From a checkpoint of a small mixture-of-experts model trained on Wikipedia.
Size: 9 layers, width 128, vocabulary 4096, 9.98M parameters.
Below are experts of layer 5 (counted from 0) of a mixture-of-experts language model. Rows are named router (the router's row for the expert), gate (a neuron's input weights, with its number), up (a neuron's input weights, with its number) and show model dimensions 0-127. Each number is 200 + 30 x the weight over its row's rms, rounded and kept within 0 to 999.
Before each expert's rows: a language model's description of what the expert responds to. This comes from a sample of Wikipedia text that the model never trained on.

# expert 8
What it handles: Wikitable pipe cells and separators, section === marks, and auxiliary verbs such as was, had, has, been; also "it" inside words in taxonomy lists.
router,206,172,201,221,203,207,188,243,132,214,174,227,212,213,157,236,220,169,202,178,166,241,208,205,233,170,193,214,229,233,209,248,196,164,203,219,178,241,146,208,213,274,212,212,187,212,217,238,255,206,170,227,146,193,246,218,197,170,180,181,210,225,209,255,194,212,160,235,183,220,241,231,168,226,198,193,261,231,252,187,253,215,209,241,208,193,190,234,245,270,185,133,192,146,217,178,190,173,172,227,205,239,213,221,212,159,204,176,225,190,228,242,193,203,170,161,195,231,144,235,222,162,214,226,223,214,222,167
gate0,184,181,231,231,217,188,155,244,177,228,196,249,180,245,169,223,213,205,172,209,142,204,207,221,239,210,145,170,149,204,238,188,187,220,147,205,290,221,192,237,198,251,164,231,216,167,208,199,188,203,178,221,201,175,178,211,212,187,206,230,196,160,251,183,155,242,203,204,223,176,214,213,149,228,174,188,211,215,198,209,214,250,210,218,154,275,172,209,195,218,146,190,160,247,215,199,260,224,191,193,209,183,182,198,185,231,202,225,270,234,161,191,216,195,173,196,229,212,174,165,182,150,124,179,214,202,241,193
up0,200,247,244,158,156,208,233,210,216,169,210,187,180,168,264,229,189,183,178,200,230,195,173,201,207,215,243,242,230,257,219,193,212,216,232,220,205,190,171,137,168,188,231,178,136,196,225,183,253,216,212,146,210,196,185,158,210,199,155,221,195,183,165,202,225,170,141,250,227,203,210,164,186,200,204,139,221,200,174,210,214,179,185,182,221,233,251,214,229,169,211,229,196,133,188,204,181,197,270,192,165,157,195,229,215,234,182,226,195,189,166,181,165,149,217,208,206,162,191,188,218,173,262,176,130,220,156,231
gate1,286,197,212,218,187,192,210,173,213,229,229,200,185,233,179,225,216,232,221,190,128,197,246,201,279,203,239,134,125,207,213,162,165,215,148,157,207,232,241,246,186,192,212,195,215,163,174,246,198,241,177,203,179,220,232,170,204,200,179,280,202,205,192,207,199,213,152,216,171,209,197,198,154,223,182,207,180,202,157,209,192,196,204,196,178,228,191,218,240,215,183,241,245,171,207,238,220,156,199,165,150,239,177,232,175,182,211,147,162,168,185,241,172,179,228,231,164,212,190,202,189,236,227,189,201,176,196,244
up1,153,220,156,166,218,204,221,220,238,234,219,216,236,165,166,155,218,204,237,202,255,173,200,204,141,213,157,272,199,165,208,245,212,155,218,135,186,172,166,199,207,228,210,210,158,266,201,228,241,205,231,196,176,206,193,159,180,176,222,180,191,240,205,228,203,205,229,192,249,199,235,233,176,196,220,187,218,207,266,172,176,195,241,201,201,126,175,214,196,209,228,190,156,230,206,181,208,212,219,260,270,196,217,118,196,215,226,198,238,213,203,184,229,202,206,203,176,194,221,173,174,148,201,204,158,192,157,205
gate2,187,202,216,206,194,164,220,237,186,212,271,177,228,179,193,211,203,232,219,214,175,177,222,217,161,228,245,213,190,202,197,221,212,238,201,229,211,236,140,147,234,229,200,217,232,221,149,188,187,193,221,187,176,270,228,194,161,159,248,188,242,192,235,211,175,200,208,182,139,198,217,197,174,180,203,225,269,246,192,162,203,170,211,189,214,265,217,199,202,208,171,172,137,160,161,235,201,241,225,208,184,139,247,165,205,226,277,188,232,162,193,232,188,166,197,172,193,162,168,225,168,213,235,162,157,188,191,226
up2,208,221,256,216,202,179,222,218,173,226,169,221,198,195,226,165,226,176,237,229,161,172,244,178,176,260,200,169,244,227,231,166,156,222,183,240,177,196,236,157,204,171,229,236,207,183,159,245,182,184,214,177,166,202,223,269,201,228,202,219,110,191,194,183,217,195,169,208,226,162,193,193,216,200,250,184,142,185,220,162,216,177,177,159,167,208,198,261,271,222,204,255,219,196,210,242,210,167,186,199,232,208,204,198,209,225,185,226,223,207,200,264,202,215,196,219,246,215,202,182,163,196,206,229,202,114,180,246
gate3,198,254,187,206,207,167,181,195,185,215,183,203,243,236,170,178,213,225,157,147,188,211,180,173,199,209,209,195,148,195,227,227,236,237,160,194,210,221,230,173,175,221,187,179,204,197,156,225,200,243,175,197,205,161,282,171,190,210,121,152,188,212,235,220,174,199,236,207,194,182,251,244,194,206,215,234,148,168,207,189,197,196,202,212,187,172,197,176,192,153,214,201,260,211,227,172,206,200,184,149,110,212,175,210,164,196,229,225,229,196,245,193,170,216,190,230,102,231,150,190,166,175,216,221,209,153,208,162
up3,258,173,190,150,228,259,262,245,220,143,220,178,223,220,212,214,225,247,176,212,227,232,217,216,237,160,196,186,192,243,163,184,196,212,193,213,179,198,245,270,201,166,190,169,219,226,199,197,135,194,255,215,191,215,179,163,204,207,257,164,229,239,191,187,216,215,233,242,141,191,154,221,191,154,173,190,254,211,143,139,144,181,222,177,210,182,212,215,217,208,209,197,225,209,196,227,220,192,199,189,235,188,207,200,201,221,177,244,131,196,168,194,208,221,182,214,252,209,225,247,157,219,166,192,183,203,225,177
gate4,241,236,226,162,217,181,213,171,235,210,182,231,170,179,201,167,225,189,179,201,161,204,210,182,190,197,203,213,176,162,198,189,224,167,197,213,190,189,176,180,224,243,211,272,186,223,195,178,211,180,261,249,220,242,222,188,188,145,192,242,212,265,256,216,207,242,210,219,178,197,109,192,140,184,219,167,218,247,154,197,206,214,186,202,225,174,219,131,192,219,210,182,236,186,290,184,145,205,214,139,209,189,171,178,196,185,204,208,239,160,207,194,174,187,167,210,216,161,177,216,199,173,128,232,210,227,178,183
up4,159,207,203,206,222,143,189,202,200,227,165,203,226,219,192,151,251,247,204,238,173,219,241,211,196,183,149,142,149,212,257,234,219,250,206,157,198,155,236,173,189,215,212,198,173,211,179,210,211,202,182,187,198,224,193,176,204,255,177,103,203,222,200,206,170,245,224,206,207,175,201,192,151,162,249,170,166,170,233,183,192,157,164,202,222,200,220,180,214,150,211,216,158,207,246,143,201,228,155,185,169,246,201,210,205,180,198,258,157,160,243,149,182,205,190,197,200,196,203,141,188,192,218,191,175,151,199,181